{
  "n_layer": 10,
  "d_model": 192,
  "n_experts": 24,
  "experts_per_token": 1,
  "d_expert": 224,
  "d_shared_expert": 0,
  "activation": "geglu",
  "moe_layers": [1, 2, 3, 4, 5, 6, 7, 8, 9],
  "router_score": "sigmoid",
  "normalize_top_k": false,
  "routed_scale": 1.0,
  "balance_loss": 0.00229,
  "balance_bias": true,
  "router_bias": true,
  "init_std_router": 0.0282,
  "lr_router": 0.000498,
  "n_head": 3,
  "n_kv_head": 3,
  "head_dim": 64,
  "vocab_size": 8192,
  "norm": "rmsnorm",
  "norm_place": "peri",
  "norm_eps": 1e-05,
  "positions": "rope",
  "rope_base": 10000.0,
  "rope_fraction": 0.5,
  "qk_norm": true,
  "attn_scale": 0.17,
  "tie_embeddings": true,
  "parallel_block": true,
  "extras": ["capped logits"],
  "init": "normal",
  "init_std_qkv": 0.0534,
  "init_std_o": 0.0119,
  "init_std_up": 0.0534,
  "init_std_down": 0.0119,
  "optimizer": "adamw",
  "lr": 0.00249,
  "beta1": 0.9,
  "beta2": 0.99,
  "weight_decay": 0.11,
  "lr_head": 0.0171,
  "warmup_steps": 409,
  "schedule": "wsd",
  "decay_fraction": 0.699,
  "decay_shape": "cos",
  "final_lr_fraction": 0.1,
  "batch_tokens": 131072,
  "seq_len": 1024,
  "doc_mask": true,
  "train_tokens": 602900000,
  "steps": 4600,
  "dataset": "wikipedia_en"
}
Below are experts of layer 4 (counted from 0) of a mixture-of-experts language model. Rows are named router (the router's row for the expert) and show model dimensions 0-191. Each number is 500 + 50 x the weight over its row's rms, rounded and kept within 0 to 999. Numbers have three digits each.
After each expert's rows: a language model's description of what the expert responds to. This comes from a sample of Wikipedia text that the model never trained on.

# expert 4
router:475440406446535563519569533510547487512503466475445508407628447509546515522468483495446513447494390541560481459427542475557589571547567448391540419435443572558557534501420525469568533523528513498550494517590536487479443561535570471432515502494558511517590520505473450448433589513596535597453532437475498437497498478519472558459517555502499576562568505484509523524560524568478471462485480535450530496485559512560519439512526497462501576503619492475540495412591471486474525489486452477490536496530501531504484609622420512556578538487573472479383420488483503575541519466432406587
What it handles: Opening pieces of words, often capitalized syllables starting names or words like La, Ho, Ga, gra, Tu, Fra.

# expert 3
router:464533483462503413477489560503453481477420412494492476528504531439574569536475503405488503541479534510486497478603471578446483416485520509476526509482490481455530501499521533471511451550450491593420443587512465452499493531558399572579504516455566456479424500467481498506474448517378504495579451536462417501561475393486480485542431515577424579360622473488495415584514506427495470433462442520475562424495526496348471454527499540458449434507496509620528538512448500493407466500510508509462504516536544500557532457589500524571499393433448414443509472439501541516529567403541512527
What it handles: Closing "=" of wiki headings, list-item hyphens, and table pipes at line starts, plus verb pieces like -ated, -ort, attended.

# expert 21
router:457444477464556468400477528464439494548473446419553483528494523413397453555431458463511590515504481535525522430570508549497449503487517588419589448440579484540538511485542467500503581550572535535527452433450401520479470529516522468435434525450519518525432550475608536577424533463436489481488475442451606484575506547456508496458451596476427503445539580439443499546565479518562507486459557580444533511496578486474555471491443436487525461591450508429473476531452521547428398389533455398524583496479511547495487428559452520474481515566461569591421496510419474559557529529457508522
What it handles: Plural "s" and word endings (Results, Draft picks, -ating, -ique), periods in abbreviations, and "and", often ending wiki headings.

# expert 8
router:539442533455484558445459544461524593517506451507448457496493518454580541511536486511535549544527545596469524424571600554534600484460534507483475523458563532433522420503483442482432450503469495477493481477456492474541538461580444539590497477536391440558422537625478469575387597464498509496597452413446479481555407526503551513450482520503481586500474572431528503475535525507503539511472474521458482474463560458563537495440532541425453513534530384555477529468479498435491457490511518453528454412451556378566512407485508444447558406456397490513481581471494446525517596444425423445
What it handles: Table pipe separators and main verbs after a subject pronoun, especially was, is, are, born, gets, declares.

# expert 15
router:413513516544568577454479563472575538561541505475527511534518526472516454393457443385432551595541495544497442464485435498584462520508547373554464428510520516456481491523548490589592481545481446531527485546535534534487417512563586454445442486453539425408459607496408528481480544448552482557488511446527492491525409561466441459486468408498588445513542515497488517568495471412451489373628453505467415452490495600494529499534552491460510429433499591527579501432514490459482502429492550564518517465523449572560478458457394524496462471448480449479533530439482572537559498489487506513
What it handles: Mostly "of" after nouns and adjectives (aware of, details of), plus opening parentheses, braces, and name-initial pieces like Sh, Sp.

# expert 9
router:465488468532458489447488459561503544512444524474439587560575480533536580486544550479430677539505538580572448461609473598459460447541485425473546481541489532545556483504462481508486517515584462427419520552463551555454496503573412478484570577524482477463450515513470499502517525515552616580504448528436598522561503479481504466453444471517500590471556504362476467481499604423479468472490466547501601504496536457513506591472476439436370483583539536469574425504480461486565464494509504517580532468505490540458396562577448546499534511526450507497496477557420531549495500503480583419
What it handles: Name and word-initial pieces such as Port, Peter, Gill, months like January, and "in", "he", "it" before of, in, was.

# expert 23
router:504316480472558411534474520536490500547547420441481497484547587559436582486537414574511518560515513494569519566508421549512472481491513447518511597473411624507521525567535577506558545465438463498442459558465488593464508502438491515443449446490489583633515497409508463440520530363508579443492543515473524513471461458537505477491488487507490484424536479496518481617500451542495487470426463542523469536505556572563540450517535481418466507492571478429565542453435447508549479426461460611532484470455445503469445409452490450473564481442540507482423538538509396476497523444531565458
What it handles: Opening syllables of names and words (Be-ijing, Be-verley, Tur-tle, Se, Ad), plus "and", "as", and the "e" in "i.e.".

# expert 2
router:500442433524447510479523496507530439454547648437449550541500505513603549490514548471503446546415546468515515523457418473481457491470568444500524538528397526527571462498448436474505589551516545504351435568499510579490410481500557470474505534491448551495477414502494516468441475418485518503544487590472584473566604530611450571495470494509503449477549566509519575523481547514425546429493448550484549508487509471438488433504540488503466484529454461437525448444521484454469468480542511387582514503488510553559646543466461543638491512512459392616406532458553436542477490520524521513
What it handles: Line breaks ending table header rows or heading lines before new text, plus quantity words like two, three, same, other.

# expert 22
router:571475454537524461579539533558381429521472510436508473504467471483525542495497480461535517608478546483542517497434506511481543522535543460512550531419406500446538519559436479498509511564374505531472486551514530566512441563424582568435415547510470577564537460459551478525474427502503490512438568584420430553563550483522508528527462423390557462489535501416569528516547474424539564453512496506549520407485545471485542464567560488555420500570573600500538504532517469480510415450498476422484614467588458497520504502544475571492578411373471483420490579447537521466454537479428408493
What it handles: Lowercase syllable pieces inside words and names, like sm, st, mod, ine, able, ism, plus year numbers like 2020.

# expert 17
router:382472471440487602475518524536498474540548522476424557412492495513494482508467547488439522531524490491487468502398438524512603431468458533508571475566538492496413543507567482531417511516458441488375526467546475496478556532636532543575509493460439471577456556509586496532585554518600575526460469448482408497553478424518485543468522518577423514478491554470439378475637632485492482483467564471504478461451508528462594549460477571452541509547498474613453490492503444435525481499532535467544557548512469555527495478530519474583518516630580539579478509453474570542498449500515458543
What it handles: Leading digits in scores, times, and figures (1–3, 1:11), plus capitalised sentence openers like On, He, In, At.

# expert 1
router:561498525547529479387482542573562450476431476474562481516512540451462483572470561472440469510557518501454492521475557429511499479480424416425444475457605572515441422521438487473489575437526512490509493503480455494552590401422340538520460434580441421497444501553525407500577540581506462508557544547493529440488513463520474446446428448495480503477510479465466484489479492548462579495487484648449533452514457456462630528559521471393469512466513421559476525499550389478498539453466492493563520483551538478496516454528524509414439417363518541574498507512494530560412552528559484470
What it handles: Mostly "the" plus with, and, for, and word-final pieces like -s, -ks, -ray, often before "United" or "same".

# expert 12
router:551432563458419532496459588508545531431545632400551498537425443563528488532457530562496526497518446532468526540501510568354470475522473465459511497523556522511564472523528453528474506481531422436477512458432497440454502567434427499544422528502385502567604508557551530449510473492573498443573461537450499568509385514608591485488514557386515515439399494425495550491510534563447555485524512467490583440490577505444510494520510511399459494547485439627509482541515489534548491496485524518478516456655580461486539441520506531461504483523510479538527527480507472624484556460471432464
What it handles: Commas after places or nouns in lists and citations, table pipes, and word-final pieces like red, ending, id, en.

# expert 18
router:529498496525440462427495486384479527432536557484460482465541594583511452481472496504509487457582539560541455528461497428433471466498517410482435474498514494429599505505465420527461529445477371457414519550495495461399489529569488453444512551539495483543493494514526535548492427535556577436603515477521494457530525487572488528486515465542571460465488547529502471564520544541588551472516553477452509462425531554542515504467582460549449501486593497592510463431514483479519455389582500626559514483443507491454482494345479505483617482538642476473556548562579522444456533467415496597
What it handles: Periods ending sentences before a new paragraph or capitalized word, table pipes, closing brackets, and not.

# expert 11
router:440497550495531461361463527517555480488565492496535595581503513409398463507464567520504462567527490521513470568496513484531427427529516507521555496520544564488441415553521434496515488477508515442526511542428463495551426380496463492407577449595468502553541562506458516505522432497481432453562488515584490543496491515519525534469521476537462535452446510465480468579527592365509554470537584626474558518450472471513566526622569408461426473504458484539583468505506450467543406448440542517481592517435543562442489523489534556536564469460459380509513414516514469532487586449560457433
What it handles: Second words of fixed names (United States, Division, Street, House), table-header words like Opposition, closing parentheses, and "=" after heading text.

# expert 5
router:477542537474434577447413465454508538497428526469502570561467468555506509533520450459410468588486477510464503470452418585528529492594464521485382473503460498503498543482584474525447526553487445462494468474529428586420472507516494454511525531493573507498371559473463464513465472490502510558501523473419568438528426515438412484576460564515452506390498499496492508498434591488538418421552543432512486511425514533609553514497498471514523540571449503569475624504540482536415545430538542469616422445547548522529456496484485532547487545639425563426603480488451525523501535443406426507
What it handles: Mostly "to" before a verb (known to, used to), plus on, an, can, and name-initial pieces like Pe, Mar, Br.

# expert 0
router:513475547438566467483576585450485448503476550468509452469548495574544503489512533479457611511578550513420509521534467471414468543505550516563563608460484457524480473498444557473504640493555465509551456577559446445515521571504560562511482488507474546483463558442474529473551548467492543568486471538497442465573624499488492594363465463549411454482589486538436605473545587551493504496509465461439485344441536499483530537495481495482503495579490568477532552499487405503570577488525458397474495590504526556561548559531509558423463533530487485510454492483532441578471500453445373522
What it handles: Mostly commas before list items and the article a, plus mid-word pieces and adverbs like often, usually, instead, originally.

# expert 14
router:538495618467566591484478424522519523515471501559489579482513510420598536487499494438462512503521478515427534498436472532578477575517551507515456476489461469453583582476486469473500560570517491441512571554509542526477485541526582468640470531510474522577478476549499462489438465525547531565500442440559537552507589451491479638455482470442582542597479504412487527487566545465484492480434536507438533417450528475556483467479430572493496518530501518480502452530460426437461539402455470519331554492559503475428429473487499490568516447473575455372423415469584438567442475485432473466
What it handles: Table numbers like 10, 12, 30 and opening pieces of words such as f, res, al, renew, study, seem.

# expert 13
router:619560576438546374483462475532415423480504459506528494563550554509447549588558512500536508495506555529579498490477404479411463482475555446525525456494430504552436549479453410493536496551582455497517486538473581498508570495477410508556488526544506531548527440612500470493499559521474447474520548620553455408418529359539430539433434471525629405499469528463526504535449364527561528489495560512504462448373497449530469530574576570510460473494518462535523517461554462458545487495509518500499523503520479453544522432538472536550527511444504473521561557457564515582573517512420459465
What it handles: Word-internal pieces like ix, th, ose, sh in words such as Six, Mixed, Fixtures, plus "the" mid-sentence.

# expert 19
router:503442529535473458557477448465501510470594570481412542451505530497564467484539451497589508503545525568558460576456386516450453442590462466566437458393487585541485484479419375534540507502490441437491565565446556540508532559487460543535526528463435570524485450523510463492411501442575529468501469486415494430475591404452413660376491427491442553463450542507510495486521462478575555415514516494500569460448535469584467464533507502493547501595617510567434507506471452491467544463461466503521493448464533451517514511450515523494532450506500458492513454519489449441526503431411575607
What it handles: Nouns for roles, countries, and places (champion, director, Germany, town) in tables and prose, plus inner pieces like fire-f-ighters.

# expert 16
router:466457494462516519495522514412434413458420546419488522437531479551508494444497519416460571530577370511597472455420513463535538483562530456484523528509574516468480458484512375491515543487462469391525550511464420532502513563518437480604471501496517460563553506504474537502550477478418539488485458454520548472489508544501488466433459515550548504383547410517412489530544494462387561455529514529497496490398574536506501504503559391454486436573478402414520447477559457522433469478493515497425503523485442460543457482601520515547569578572392552553544504407496516386475542514554427587
What it handles: The word in before places, been after have or had, paragraph breaks before In, and cell entries in sports tables.

# expert 7
router:415379551538390491463402464480506534444340595458461493687478503544450487553488434494453533564492477440527537521529542489450414468477579476411577522498517479531488507512540472592494450494504574414547510452442526515486440553501548414499520494513463445538475525498475474524432501516516483475514476558481492512476560508522494474563538509514471543423539557484503507479530453418457556459503476600509514519380579551463542518510535571519445422587490490517420435609503505496568470449503540489497557397466579485539461431567458497525490443619507495512521473541417527502447456437448438529
What it handles: Opening quote marks before quoted words, colons, apostrophes, and table pipes, plus their, his, and "United" before States or Kingdom.

# expert 10
router:513488568519600578533509446506461520451456668359501519467430472518498586518517506509497520504461481482556540493503409492432502529471555574430479538485503517543536532482559413504514522620424516466442493515457401400542528482510572390359473507538526507521468479505526537477470456475535633542499517559484540441463411390427433561421559541545472504465539520476527482546519561513544574523495431490482554490451501538497440501511498488531491474532499470524438586547524472509572468481505486503438554508511522549568583469596421506465587477496483389438509483475483593536552433506404478475
What it handles: Compass words South and North, name openings like Al, Bel, Mal, and word stems like contract, past, war.

# expert 6
router:457522522427447436368481474471410442486458473551455441446598512529511572532544528439517500544500521470524524492471473431506537520558493413485620526496539488451552563481514475529562526525599479414506414429431449607488494466546478458471524524613498509518477524480597457464470602564543449526683425493491544522497505458477486478431547659500448463456508488433465483545560467525501581456523499494546479537450438494387545558503515499446424435466558474547512542497463441579468499450507433525423500470546498529546535487521478509443538420572411483549527528487485600471431498491511485532
What it handles: Heading equals signs, table pipes and semicolons in infobox or listing text, plus word-final pieces like int in Painting, ring.

# expert 20
router:596415544470499441389524410531490531428546486485506499426489537498590596560539486496538430499564503510412522501493443530525568528523462459556560539543526481506546473469500473507479453552500477522485409558540563442493456511446425557466496487549471457409405549513513572440434425420451480552597439429464452472537513464513486494478559493471561550545595517516486452543469468489605587449523508571480560455452484580473468566448587450438482486500488600403511505475562411463540435498487454581548641497461497561557521425463527510440489477534434574555516432461482400550485532558524494516
What it handles: Connective words such as that, also, only, while, which, plus two-digit numbers like 72, 73 opening a figure.